From a checkpoint of a small mixture-of-experts model trained on Wikipedia: vocabulary 24455.
Below are experts of layer 3 (counted from 0) of a mixture-of-experts language model. Rows are named router (the router's row for the expert), up (a neuron's input weights, with its number), down (a neuron's output weights, with its number) and show model dimensions 448-511. Each number is 128 + 24 x the weight over its row's rms, rounded and kept within 0 to 255. Numbers have three digits each.
After each expert's rows: a language model's description of what the expert responds to. This comes from a sample of Wikipedia text that the model never trained on.

# expert 5
router:140108137142129114128180124105142140140112093151122159111160147130109133097127115118087132097164149112160178149136124133145134127096110120119114160130125108134124112091141168107038136149116161
up0:165084150112145108078101137159161092123107140173157110124117174064075143116117152132128148198129148099133137129143139128150114109168074112168157165162135137117146101113153123111081094142111114
down0:149106139124155108161172156162110110109094135105081088132087177128146155131143111123122134126149124115131132146160127066158143138173143155079142130158129133107131134116131106141162096107134184
up1:135098102112121155134126144147131108135102100157130113096127155149125123110133085155129069101125111125133112150126145138106107129161127114143096132123114108131133125107070175162103174146142134
down1:126104128144119140089126146127094130103114104117145118030100120161033133120146108130145134115117116135094117116157151119137132122161133124112124114101081114141118117124151106121113137117062102
up2:124154113136094183153130136130148143118133083101118094125119148139144138142147159143164158100127155114136124125106168155155133139139123148151158118158117144114107113102144155147126132103125161
down2:172135108127081121121102117112122152092166094108121111104124145141125111119130168125123122108166161087159122135133140141137122139086160134147101166134139158105126090139117134119147120139128167
up3:143166155107117137104116118125153121130112152141121144143135109139117082136103092143131138185131154153125157106126118121144150126098099153163103121141126126080145142158168161122087120090176157
down3:113126097081142112143140115109127115110145090143126145093162161132100089170114144159113153135121098122149155103134141089153171174079136126124163116147123116118158118112144151134168140108131135
up4:117131133125139093130144199109123130149143152155105149056174148088109130115155128079118130136120127139092171171146129084124120091117109141129113117129119114107134154085102155103088128127125063
down4:066166159131128117118157146109121095149154087138095112100102129123146104120122131112092132177139152135130149105152113109150123105113078113113137126106123111136091165118124109159113117132111129
up5:110104139187168114094173114149105156090144084152138129131135083137118112136153093119123106165153112141136118130147157118171111112121107122149113164094102151154136147120080106106144126149104130
down5:092164118130108111159142174135124128062138120122128133147170113109088104114136092152128127125163146116113144154165116086115125109148116132163096138145159124135149162126104092090154123129143152
up6:109098141089110133118084145152121135123127083105115122131136146113111117102115141155117118120137100140153174121104146165112129105145115133127139181161141129125148108094147138116089162156153123
down6:109154114147131138131097093108160098151115130143142135131158124104129104160164181117124146171134148154105135143154138098134150130163099136144136089130155145137137130098145147143150157087137098
It responds to: Prepositions after a noun phrase, mostly of, in, for, plus reporting verbs before a clause, e.g. coach of the year, stating that.

# expert 21
router:120141140103119107173147129128144189119126084131170116100095135096106136152121134149128117100104116169126150123125146159133109081132200090124148127118162136120151133112152158115097145121122169
up0:165114146128139106107151141136111137128121111104105093121142136133138123099143090134116137138110160132146119104090115151141122103104160101167164104121066143108141121129124153154110138121170102
down0:086111118115126111101095101143132108112109095137103134128139103160117118132120143130145147147167132112115113108139127156112099133145150129100130112149128113116125101100126146116167146140169151
up1:106146115125156108157179107131118137127115105116135131111071138115133132163118138170116106141159171116146148154101113119116132102146127149151139135148115083135111122088133096101081088117142112
down1:146171154133137133154131143131105137119130119153124134157094164120092097128087141106152153121151095118138175180098103138150162179102101123099149155119111127156163124109174100119115078119148077
up2:146132183152153115104120151123093135094118116120059136117145134112125096127175153112123095146117146112131121129125154131155110143161134106135167084102108121121150085127127159140132084137154102
down2:153155138116113083135102143171142133107103127141113159122139133095147080131181078123110107148114149126205165180130094161102101129134126120141160082118123107102145101117156082148130122166170144
up3:133119131153135120095134080109165154141141119111142125103129121093167153134135132111167090108132136111109127126137139127115064105100115124086129172081102072103121103101160113138142166128151129
down3:130110134127110079121116112102142112122107099126149132140152098084100142136140092150154127122093111139111147104123134121116149090148111114106144127134108115071113098104115136140101134127125121
up4:125126106103117083159110126099071117159142093120116138121130166136119155145099115151133111136113141149147151134106109102122118116124133104141124126116133106102098129099106165161141118163122128
down4:139097091141115125129111166141157119141140145150140119120150138134155163095115110106124114125087107110126096169147088123090132127130128135130114135127092154162148116156150138144107143110092123
up5:165160136142119099102102109118132161149090073149125131119139151108087157116068083158120124147140163155142099130124140123154120107132154074120149130121136137128117144126114132115131168136158130
down5:159158151138135142128071091170133145108123132168159183124154132135137116124150118113137146159152088124136129130106122132105139150139157118102167112150129147173127113110149126151130103112148144
up6:106120106131103129148157086143124104124132149133143105116114173139153113128158136170126152142125101119144117135150142132126114102121146074142124155096123145136143122106131148158148161154149116
down6:123120142152084184155143132096125091114125174127157130149115151098102126120152083097116092141154065144148107109153113141112133179154161086126105079111127122117161096102135084098138140129154139
It responds to: Quantity and degree words like most, many, some, much, more, little, plus double line breaks between sections.

# expert 60
router:162093121104116082131146113129134154141107083119058131098186139102062116131112096133149110113129189116157121132126159104104133074140148144102122143141115100088166158114120162095112167120129110
up0:133133114147100148082109120100145119152118138148140130125168144084138175126132126152076145133100138144137167113107077118172109117141113101142102119128134119118160136119132116116111123172157110
down0:079108151145128151122064129152144147126123143139065082102107120141141117170122138140122096119173180134168183156131125123145134129119106143097132154127106127171112171090120136119117141139155085
up1:139178132096146115127132095136146121142117116144151169140122143105141123127091123129153147091143160167113091115132164116132157117133128128194137120173090164121120154136159112189094110117139137
down1:131145105110105085136117150121166151116143136114132092132128142128150157091144118098117133128069107116164109108144114150149125103153133123125168135111088105149133132132111150110176130157153112
up2:116162093091170137129117119104070125136160109130119143102118118149128100089171130158135105114147144131110147098101117104155101135058144135136115116147154145119133129104098107198150126153133120
down2:126105135124094156099080161091126129124125115114163161135143091099100128166152130104123071185080095148109142148166148143149108133123164079122135120146141136151213109141127140117152160126092132
up3:121113137178125131123121093140129113162146116135132134144122148116145116127076116120158067125153133150134154174124156166135131164109107104118126139142118107114120152113120134157109087111087095
down3:117195140173108119095122132103147126156135117140111125101109140126128142206119082120156104122136106122139140136155160156142163144142148127136120122108129104175109152120123131150128151105087169
up4:095134110135157154092145143120145123160143172143114152121127102099141118105114147171121113148141136140110132154131095135182124130098147189126138095113106110163142137134151186096150113118102139
down4:135137102124139140124157157153147162094160122162122128110105138110128125150108105099128135094141113157119152172131112142099117126120093118175150140137156117147133130095145195144112114111110151
up5:128106119165136108099140116160162148114129137138116119138112150098138157160111127117139132125169106112118151151095118146087164140123127123072156159099124133152115121121138129086113077171102143
down5:132094063147139175129113137181127179101119093144117104114111155105085135151147167156092100166129130112140124129145114109158123130130128107081121124125135137173109098110138125202171111155095144
up6:159135125158117074166137137147147132114108143136134143120128111141161113153128160097121123122117098162079138133138121149152163078099143137121169100164104105113147124102126113119139132117139131
down6:091114157123126108141108104134154121149103093112113083148135113126136112116105129075140160132114074129093166112126136149113151116183109128147119117185140151103118146137135147071112091168157122
It responds to: Digits, decimal points, commas, currency signs and ID numbers in data fields, coordinates and vote tables, such as 137, £, ISBN.

# expert 2
router:129109107114103097123170133122146127174159111133092130123109165094109109122117174126153117152128130149133113096141129138121143157182173172132104108091071140164118148077114122082120161124142142
up0:098104108109141136136167133124133157152169123118147133139129170111138135115160120144134162141127115160128136092108106143155091144119118131126127111133102171142155144146101120123146140135108123
down0:142105131140120123147099095108119122071124093124072126128104155141135178128122158199112137123155089129102115112121083105126145133151147150116171129093149125112175161138150126124142131157126130
up1:177138146164116125102174099144154113158122128184125129081104122150109131119164171119137145132158108145130108132121126167130107126138122099089133171104152121124165098084151101128126094123134098
down1:139057099105127146147153101169089092098095161132108167145125117135106157124124125148117111109121162121136168140166135146126140171096119097106135088098116153127119102105145123134157094111105143
up2:129108109155117112120120103129089082097149097120151122138128124116158117085125088162104153146153101138087162156089123128139082102167121134149154127145117143114166146131134096090099114116122133
down2:121127150128141139159093106156114104122090122156144114141124117086128106095089086111078122149111122117122138117108104089127088136146110130135114146094133087070104140127154155171126140137142132
up3:146155136097095128070099142088127120140157089066135141073105180139104147114140142120165148118120135080155124121120145092131103100143110145113167135166135139122148138143091159108101085099105097
down3:122146151121133130108074122137115136083149110074108161095066154125127137128117163119148159120131119126133164107132119112136106156176105126112130126133147132122139144111088130091143071141176152
up4:123110166102140122110138169122134138134099126142108110136116106100071099125158114134137081112128109129135126103144145119177156074147087103154148149159106133109099095101098126108131112114136094
down4:129100134110115142127178142129100095131132104123131120192124093130110149125146115102102134134160140123128087136068126150082120142117119173107145152124147120131129112144143140161119142122107128
up5:128076092125117161102112154147129146145093118145138119131130159123090119139098150122133125158107143129165144132146134138128125105094149106136122163144115114156115109124132159117109106121131105
down5:166120102147147120085160144146133129155154155153101127127126137109117141085088113161139163145139099081163158170127102123115073092157147090124178159135148137123141122078136170146064143109106155
up6:128131121099177130108130133164139129171132131150105150093089133137134143181130122147146168132123134117126111139140113111098151140185104141117145107139142156146124187180129107137163127174152123
down6:154133110138108147096120149082040161148116136167148133131131132131139106102095170125161087147117129164131152138123138138103139153146130124129130075133108089138108138119124130099133112135101129
It responds to: Plural nouns for groups of people or counted things after numbers or articles, such as troops, passengers, dollars, units.

# expert 31
router:147122128125202120118163066150132125145116142115098123143131128094140166142122122101136139100132124148138155124119120162084098124114151095120105112113108092132139156134113161112138132082165148
up0:099111146132104115127155116077166096140103137104113089135137099150117141110129089135134154101116127078112126103108115125137135139126136143121151080131095085097102117095148163121167126158172140
down0:098121112168157107109096138109104105104103124111090114098125123116131130119161148166104104126122092135162120135115103092153137124120171162070120177169083139162077134110091140128118131127148125
up1:115172114106073103087099127157125111126123107159137159095128139150093147091104111136082148140172142150127120128125147123148140114112186131092145124156141151104151128125123146173121152096117155
down1:112151150115095137128127134115163138135120106075151119157142171113108168113107146137103167137143119132102130119153109153136088150100141139113150118149137147139127124105148096162127114084106134
up2:136098142151115143161122175100148126124176140134150132126146119127122112109103084135142113097118132120109130146087111180183114161099135136122114133120139091176159147125103090103163150164171169
down2:124114133090138102092124111129161151125110140095112111154097119166133146122135137131093147124087110129115152140085078123120111153172118068156131155155133123121144074086122106136133155144125108
up3:117138117097119107113138102090165126138156062143122114149153128117086096097111106141126159167119158147125142134132147142167184163159153113138076116101121152125078100125133158159120106127121172
down3:118095129179069110116100115127149150121119086141164112122168161182200146123136128149116106168136139135093155129111157154135112095129146125115120149150086072121124072167126139084102195158078101
up4:138119133124091094131102136118090137101124127111189168154097143136157141149112100120090135111094137174106148120129133124121103160068173123114080141141152110107190151155133140145140161110123128
down4:112181121113131119101126131166174124111128123114183123102144207125166164163114142150115124132166113127172138108154103123137095159135097133125165096125131090124117093124110152158145111092137118
up5:160111155163142133158115138129141138139131165114128156131125127127116069122153101142156200136168166113121159139137101088122109105168165113116111158126089105120174073159103167134127124112107125
down5:144160146107185117121171112104115134155149107122138134113138127115136127108103132140091121132104148162074107144078151156111147081110148117118153163118140142139112147169139114117145148139073098
up6:111082118132091126127118118157093091140124140093145088144128097122156114151145144063136115151146125093096173145108155106114128128160121140161122142143116142156146101104158146109129105110126112
down6:088106133184122135060082128130121140125103116149104109135100078092089144140181123111102139142130134108157097145085117146126149092112146126132128114104144180146087171143165072098097094122130120
It responds to: Prepositions and career verbs in early-life biography sections, such as born in, by, graduated, studied, married.

# expert 29
router:139152128085127131111130115111131166141136084172114112165097109137126101108115145108129139174149138114074139137124132142156089141116132070115162154114122118098101123122180076119132137128144164
up0:113156145094122156141181108111128109173147087137114091143131127163120157112136117133135127109167182134080138130124130125141115125131116108148089149122106113116129113126151145105097152126110141
down0:173116160172134104133152104155130082117123152138138137122159083144099130141120112160172133125059139104148128176116112135161132134086154085090107110133137130129154081142148135117125130133141129
up1:121130170075111146140158103128136119136126097159121135118112123123102142091144155107131151125131155141120117125114132145113143122109115125145155179127121104097085122086098117120094146104191140
down1:058131151173166158157129143122132090108125104101116132117144137108127108124104099123114129141097117111181106133141091143104167108118128100107128104114144129116132129165100148099153105067138170
up2:093116114120123133119120145146161134169108131135136103134085138168157144161102107102122159108117143133161129137103112093160136130141110120148153098107083077118104101175103148104119137153152121
down2:147141098164113140163100131127153102099110124145108131159115162168113152133144148136090127090113184113149122141161165134162101129082188097136112093100153092104116097115138155165146108120087151
up3:139117131113121083138156120155137139161147122101104122113140149107112118130132126116129175127117161127123077106136162144147114150119143089146130148122141144107143124131134065142137141157151117
down3:109124159131110118100155149167095141143127116101136145166144154141161110152124140130148151134124157144124112129164118157149141150138109202163172107126130112103108160128154105159158127145150094
up4:154144154164188142138185159103152113124122151144120144151138100096155139138098168120140081098183105127099139118170126100148131125129115140106110117095117096148171157126119164155145133125129093
down4:128155144107095118149138144098133118153140150107151135157127077108106099119166124133167133106106158111138136131135120129100068154156130164145167051101104151144124132140105119111115108159159132
up5:109114124114148106133130119137176078157134080101134096161106153141134158153082139122141140116119158133106135129139116102193094159105121078107108127131156094114161133115132100153107143094106134
down5:113120115175102127165154155137095082134144144114133129131149137120107176125100089114136155127072095116094156134123116102134123129127128156111124140124122131122089114210148124165116138145107135
up6:103163110127116115112150124064131140145153079127097134123126111130125129122084145099166159120115113138080137138132156143126119149096127131136131088153125078150124115174087127153134123141145132
down6:155120150123131100133099112104107123106139130167135144101104129144124118122102105119097032123100121114114148121174142127152130172190123134110111156177135133110121135113150097117085132133112106
It responds to: Conjunctions and separators starting the next item or clause, such as and, while, but, semicolons between listed people or awards, and bullet dashes.

# expert 38
router:106120115113124072116133112149099120196089115154102096093137153153125112144122147183147145139097165145140178122112129101116126088117151105124105118129101128118153122085121132131096134089125126
up0:107136109072132150104099107133094111192117124168136127122144099180130110093112125156111114120145178124104107133111143154107131124161141124108133099108091110131117108126097134091114142112158120
down0:142162181120095087136119168111154146102154101129123103116167126140105130106129160121150130078064107135163100121136145114154083148113177122122110166167119148132158095115166119053134138157122140
up1:071134137094146146152124154119128107148120163106131137106109138108128189122124155105153131129133148130116188123138132142086105109162119103131121128133164130091115114158113138068084088127152129
down1:105112169102112132102144137096114145132105123114130087111096147097144154145135123115098078055132148126112125146123092083136076124145174150111164152105153135116156132120141143122136066132126148
up2:116161083115150118120168136111117128166106121195121102146115175158168109128105142178119133137148112106149117147128116147121145093121122127145122126156119111105140124129130134128127164125130137
down2:088118110112158109113143076141132138091145106147119147124128156090137132126104088115128078097106129104098102162100127105144098136135163127115175146103149114149116138152151112131095109132131147
up3:134149196118120122138117086121089155129144112149106103134117087166146123149130142150147130109127137145110129108106127120135091096097152136095110092116123142133128109109129124128121097097133138
down3:143144143145161107155145108139156190165125119101149139140133117135140125121131153151149110152149134130118129133103157117073111130147113093127142123104127091106143134099157133131123146149095131
up4:136132178134130151140138121104158109143107132139142124122112138161099107125129107117108203145160163173135100099106158106166163131091127134151128132164143154139130119089082174128111135118166121
down4:129126129090125121133100076129072134142165104149120155122139136154076145131110140145149094135125123143084138127149113121115170139147128093105123130122137131096144133078135152107087108138110130
up5:175118103111132139120124168132118126147108141130132174168145142133150152142085142123140139149135096118147100120125110146089166163181137154128180130104131114106128128128068127113085157136153102
down5:151109127104133164122128132131152149171146164088129168131145126081122133043153139165131123126170115119122126157186125075152141145157135111113087112115164119108108133139095147084159086129129111
up6:123104189158135133164128139122161141129122114142113104155109142122167125140124119142132167139135183153086140089124118131135139123118138160169148124125124159174142103141167105131148151110145096
down6:066156163143136125102141180094173106150132140137088120157119143100129128107130125114135136121170132154111124105120096133115116154139112161157122129114113194141130120124143111118130160117114132
It responds to: Verbs and prepositions describing match outcomes and careers in sports text, such as won, lost, defeated, returned, in the final.

# expert 46
router:140123144130112098129166090170144116180114167117132167127090147120111180108145109110100174145124109158142115142089151136141128124158136148130152158096094152145130223135126119126167181111115114
up0:131144128139109115113127145056111113135099106141101109112147102101100139116105124147137130150136166106099097136119115095151138155131119144118104087103120168160167170211126130149105120113182171
down0:111126135081147106113109159125155097113101116089136152088113095119156102151171145105136122098151150083148105120131096148092150158127149130128120114126130101133120147177130158125134109085151133
up1:124124120081129127105139135110105149120143142125101134132105120193119163101162113128132113139120161126118141127135099163130146109183156119147104178136105085155117077100168167122091114126151147
down1:100106147116136096164105086133134148107128108104131115125143188118112142137156087137152135100101129153155164150132123184128176113145101176135124136140182086134110120176131128117137130109130131
up2:116182145190187114145126072155112164124169126073169133131122158088165130151124112087128165099108151092088105145118169142108117157083167111106119127145145145147111128120136117154116115137123117
down2:130135084159137104119076133172141142122107139125146100152088148160136163145104125127110125090142109064095114165102106109105113131145137089103139122093121107131115107135140154116115134148094141
up3:113142109131109105140091145122118085158112104148123115130162103117126065163100153118139110140134147134140120134144128114100110125122169130148135169183137098105133114111108145140149122114140108
down3:063145163128122103159122100148116140119115149143189100139164141126146111143121111121118140139085108137125164152139094153100175129162112134148136147100125116109131085126122112127099103136143157
up4:125111123160106145113140145096118135180149134048085105111082083132149123108105126156167139138131147112115106121133143143122141137146114155150191112152149130150143068131131150095145180084124117
down4:100128080145158105074126121125127067118166141136159073125158144113131113091115139159089117093097134114112108109135160103157131156105160104122105126118133119120098080132100132145140148157119156
up5:174155132132150117126144111121119139126131123130096138106129136122130170150097147122158121120171147076149107092108127126143156093170133153162153134098115104136132137090170149113147113117152128
down5:079126148107124131129190133135123156140127120115174129120148078147154138138167156168173119111161076131156142151092156138151139114147097129103128111150130123145173115121147175125097134125124120
up6:140132149091113097102134127106076109140122087134119128138132134179126111141129140144172164147125092117119131114074182156137141120131166108097063111161148138109180128156106104183144146106101145
down6:126138096111145146089118159145156111152101151153086136127139126149106103101096124107137147149097103139172137096122104087091152108132166157130136092163115121133143090116106118131117123121103126
It responds to: Tokens in species authority citations, date phrases and proper names of institutions, such as (Nevski) Á.Löve, April, Representatives.

# expert 50
router:132108133113065142196142115075129169147125159119120130150096131066098172121109120135099139086121142134113091137147139155142101143125139149129114135116129162136102153070150124124122133091144089
up0:135144106093174098140128139108131109146137136102123175131147113076146095187136126135129105112105097112108119138175136094127140131168109154148150101149117130137128152109133164150148102095159154
down0:130127102101127152163126138146112119114124138107098114141143111061132123108127137120130158112122152129164120161064106166143118108153123157129070154144099119160106093129122133160113141114095128
up1:123135125132105131115132138136110095095122128130118189136147154116112102131140106125082145127112168141134125105148161102142102119115101123109118177183164140127136138098144121160153122107127116
down1:153129131139130101127090109168114093154136179123122138114125109128106118100122139127131117137126113097117136145108114120131147122097142099085123138175129118115136153131100144133185111089169144
up2:146116129112120128129095135087138180165088137162099128094129098112137172116117120144163111146122177157159107138124150110123149122144141128111089129133158100120136117164118111119152142114116140
down2:105154115147189097125141116131143145101123076116170139136125083111115172125127156119104111141137118117134092095123178138147149068151172098130154113134127107159097116170150118077120093137133135
up3:103129163073153125156110113075126134145141109125134121147112105077154126096085130130097153131120121105147128131142155134124120153157107117106162130078097143117149128094150138142078157105149149
down3:149121137108092071133132148074111148191137147174142117141101123129116101095110102151131134152112093131142128168136115109152127145093105124155110081131100136103134115161122098168107119154096133
up4:119169130122142148083168099126120150141145102112108087104087129101109136107145130140160146109121153112170115141132136121120089163093138098122139167146148132126130167141101138124150118128136141
down4:133162162122121117121119127135129138118146124117110127198162124133103126096117110101093163148101138123130151108134102095158107172133164080135108119112136130157090165142130066131124125126136187
up5:175122108101147117148169127150116134134149127108115153166141129098120127090131092072146120101116148114108135107126150146137129164156107142133183104104157121099091155104150139123144150140154062
down5:145141142103128125159151133145122133133108123085149119096114107145128115097118113110109117134099086123130115116149072116156100116119134098118141065138122136074151115132093132146141139126106126
up6:119151132158120130137157092090092129133138132093148133126101110157108115145080119089092141137096097130117101158123108097099118137100127121162162141127113127086147136076097134113176162155133141
down6:136141121137088188107124148126100118124128112154117142103137111135127136126122124144145133135099113132138127109135089151145155159116172120127088086137124107152073149140115162127141180094089094
It responds to: The word on/to before dates, plus infobox labels Born/Died, coordinate separators and dashes, as in nominated on June 2.

# expert 37
router:097086139111133112134138116115116128171123121102143095141123118102091110147120131146128126179133126141096141118145165109142160120146127142114162119083125122136178165116103156104146179105116116
up0:139133129094125111181119177096138123192146097108130107129128103114146125111118122188077143127153113118105140081095150125100149100091134125111146136119143118136139136147130156129115112116114113
down0:117122146114145124097136126118141129121103133126159153084131154081099130109090114153100086086151170135104112096137079102116112148111131160135146144114122164125131111114118117110066112113108080
up1:148106143109136116100109143169154110157102148114108086137136163142162141145136156134171126125146118088129119115098118121099144162100132121139059109108143092110066121150132120103113142141146121
down1:130120140132134109108153102110154181151076076111148124098108137100127171161103114153112162132128149120129139138127136091137092123106111125161170090152127108129096160144106156137132144156117110
up2:114093141158166097173156163128140119138094134137096159112112141114164123133148113114132104157117124157145142083145150078153129149171125137101144108138081086131102097122106107128117134136140163
down2:142124148134107138157109103051098092133183146106121122176094092130132135106137144120065129152157098150132117150111065122122078150123128110130147125110150122164099149116153105145141147141093170
up3:153131166120160114153133126085148160109165134127119152105082156096069134134141133173100156170132061134129122094089144162162121131144114133142122126142089114119126164101136125090156150106111174
down3:123110159109148188167120123163171136113128157147115118146102113151152136129138093134119144137141104098121147113092190132122138109123093111146083139082132087119137159170170135177120151105093147
up4:100115136103105150141118117132136120167116117126090121116163112132135172139138117108135134076131150117140136102155124111130141108127133122144134136121139108171092096136091159135099116152118071
down4:134135120105166155134124155141132110132090164131169132118140144114106184141130146122122151136165136088114166116091118144118177105134165115123090131130098104175161103160095152156104125109090111
up5:140156144111119129128117138132137095137143114162128120137136161133081124169114154116097141113115121140132159152145106144110087137137091160120121133153106141133128122137124130143165133131101097
down5:110151102110075111115140103138147111136131150135122119102139121169181158103110129125143123113136139126131118110136171097107149139124150131108094139126114095085126139144169131113129073148186114
up6:141131109142160175109177098114106173114146150098131085111130137073132133124147120141126080114121122170148102126093125083117119124175156142137096164113112109111148117094098142146108145098138111
down6:141134115098125115156171151088105165153122154122157112160126141097148136120136165126122146141135170101115130159136132151162123148140094186095163162099162133124182126129140060145114138107117129
It responds to: Prepositions and colons in gazetteer and taxobox entries, such as Village in, County:, Class:, Phylum, located.

# expert 28
router:142099130131111122148191104135133192169135141129137109150123125091108160151120093102132164158132163123175132149089150177106133177151136129130133151108128124103136159059126113111128140106131071
up0:154131171117123072117115119130144145088132117147121156155145164111125157115129146153186136126136145128104148179095161156112133085131141101150099121118146139141160107143090143101155131108132161
down0:096141079113143128104149097130129133137123150134050146097107118126108145137132123131141118121122128157107125096126104134095164111138116133105144154118133120101130099163079154165142171112150154
up1:145106112075159129133157120088083085155186129142121133088125096131131163119113119172135075123138141104125136085112121117158107087158115120122110139178149175139102112134112153120106115116107107
down1:115111091117183150128133121108096136103121139105146122067123179161130138108118124146091121084110110124151128149133145080145127148111106165110149131115097104127140106082128166141116105158137128
up2:120093104126140090167131170142146113134149121098083147154105127131136179155126138137113151131151110121133142090118121126124162139151102140119128133129145162112155164108114148164153167173143117
down2:149149187118101114170139143124113099089150163110165122122086121159133095154135109111112149134146128149146098151152109165127103145131149132150073170155145119127114121100136123126095128113095119
up3:175080121091147116144133143130140121139161115147102130156127136090127128117152105083111085101157131137115204144128090097111152167093115130143107211088142148139149129142176127110152114161187140
down3:124170083155144126134105121147167147112145152134131105132106162140144146129152113098100128139086103129139138141164131143087114143112104150121085127127095143169145129117142145111120127123120093
up4:101086127155109121114168218145118084183138117144118106140145147140166087106149182181155109100134120111138176118123143108149107159130133122115169124141104120090105138126093169146127076131115128
down4:107123105099151127121116149158153122117151046088149128147148102097158101099174116157107149122125088106131109157049118164076119119130122068147124135130117129117109136135117073142136132111144176
up5:102116192094126129139183119101144123137178170111116147155094154093088129103161103135122120105077142151120099119108160127124155129093109105133131118146077164129101135089129119136119128135121122
down5:122144145107060136125128124144107141142134188147147101096146093106105099091141112104146118130148150142129133190103126126143111102137116117140140141108189115123127139095118140171178156110129145
up6:154099139083135074154112131144082067144140112108124113158107117075104131138163103072099128141122136132141114135092115168126114128153146111155092180100138071108082165134149104128148116139120108
down6:134137112143166140115126117117128099120128156145129096110104161109105130116130147128140107128095094122119173121124115115136156141117147056188079169103085133134110100121140101152075107139101101
It responds to: Year prefixes and month names in dates and date ranges, such as 201, 194, June, November in (1842–1857).

# expert 62
router:144078126126120136134154156096169135139122122128090102144143142113110111122146134110130152160145141089112143119083119133106104125142141130113125143103125165161133123164136089116120127084122114
up0:158092134132115084122130136179155110142115105097119170159123161139084135109135138159121154137120171097107116127118148101120081091150144133169117103137103145103167158146115169094124113116153101
down0:171137111110111098124141192117149103106102148138153152087138139116144131116090109121138102114151129128123102136156148104147126134102162132128114120133146104121118143156144152122157117112119080
up1:180108146100134121108155089100146103124119126180120120123151130166062136111158157131172155110136135090168150134116157132124150132134114060093127136095119148137126150089128115115116121145075160
down1:153132106127137130160118133129091089132079129123096133113100158127135104141117103146110137146138068114163114074119168130135121107137171149160115115120121131129125123104112121111136159096088124
up2:169104138152150142139090095185168142079122109161120161052110112109136134126135114131150104134120139140129115122085155162141107120080178134139111144090097138134094136144089164097148138131129116
down2:146146117151125080159122158107093111159111226098145121122159095137124167121144150143151119101158133135156128072122114108094082105149157148076102124107096116107163138142089109139151112101131144
up3:098092130120143142105124118137115166138140138125111135126128162115144111114116108169121174147131129085151113142136133113086110094128141120119123145103114127123093134158135109129151172121139094
down3:124112102087097122138144142086119127160124176155128182129133143149107139145197138128114123121123121148137133101129141129129139087127137118161121092082148110178101109176144133115150134096129152
up4:176137126145162134142089104158148105120087105083105124151110102107146145117105134190141133122078160079132111098143128148131102117101129115120114075113096134124116151159100133144140111134128169
down4:099119133125134117167145134142127121116130106091120151094133124144126114101150135137121115142143092133133131165108078147086130090138130122150131123135098133134112096187140149110132128148137140
up5:107124081130097140125118136096151145082124123091148173159128135141144134091125091131121116118109175096130107172138148154092071134063149077076147123112138154164135133110104112090127139146133095
down5:139139172154128153152103141136159132127095141141116125121122108110118099086149114152114126093159160154170121160102132176125142114085123110138157118139151130092127141131117100148140139145153090
up6:174104140127152145139107118136086100155139161138135103084123108138126172175150164141096126184113139109092116125174120151140150119118151091117146107148134069046123117107140128116126174103132135
down6:160163130142154119108129151109135126107176097078116095111098125133146080146118116120133098149128125131116149091111112105103092109073155100111138113103130101117120123138104110141135122083158156
It responds to: Punctuation and terms in book references, such as ISBN, 978, Press, publisher-city colons, years, translated, Journal.

# expert 55
router:128118160143112095136113111124160153174115137141130146121106152096120172175115160144139146132126158112140125113048141090148135114154179115155109105102130114153156097110101154097110120110143089
up0:153106128134120160129117088121107120129169105122110078126139160121091120139128127158137151098076146068140163094130152101132160089134123100135109124122138107130088161106115189107124191155134092
down0:131150129104150128160118132162125135110170149096125125085107132140096097102115141126155143078109141125135114090118149113166114113115138150143110142115112102121095087125110119111133102127125056
up1:104132146175115115133132170124133166162158166127151163187151158138172172144072124123144121152099106112116122090132140141082137146169151153163135157084099103143166155133116118090140141134095158
down1:128132109086096083080140182127161144129145147151184089145130135108112118123151125140104122150113099166152140126112152114130117142139133070112138134113113139130133108120124086083154126155125102
up2:109164080120116106124074116124048132132107143144105145111142096168125127152135070150162104141132085146117121152106142163072073126125124135100119112115109137151135176120139100148121133097124153
down2:130116112129123166138059122172115163111112126154153169114109097121096134139141127084123085153136125131119129142131133109112091121104112168101133144114133174145120128113152096115138158129126148
up3:108149117125171117121139118096145121108119131143136117113125126128139172117137080124121138173076148088106122087092124118133141143136129158141106110138177143105165150115146090122091133145107109
down3:121094148135113128117110135114138142118139076131114099121137129091118139138099108123106155106199110107148096177123158160139161118143102124149126138139132087177097080157103112159161161140139178
up4:113176125114128131092137131145130085151136096167100134096173117147171152182108160129138137143124128099145185130136113125133124123156121143120136146124186089138121107181124140097131127113140118
down4:119173080084093153162121135137134102106140135136134118168078121118136147102110125098120080140122108122162160138111154104144113146163118156085113091127131137163158181133132122107137121193113111
up5:111134162074159152138157152150123126147123114115102090137139121142145087144090117155098091147118134103150184066120096133089133092106137095124170111128104105159165147104149176094121130128116132
down5:091128099142079156167103129124136158162082124109137118118149133128134098111098138185096108102107144123118129176129098163136151124119177158137120136140162117131155156140121111141087107101151123
up6:111145105144123134126082147099138144145151140142073123127147140138106112126175119162132153117112176095097131162136127153101161122132112143126157096116108130149166105142182133084128097139134160
down6:147113146127147135129136148098092161067146166167152170125106153143166155126133156125114102161136130141141081102097115136109102168146124077115126125149105123133104090164141137135134099064138156
It responds to: Physical description words in species and building descriptions, such as white, brick, wooden, shaped, and hyphens in compound names.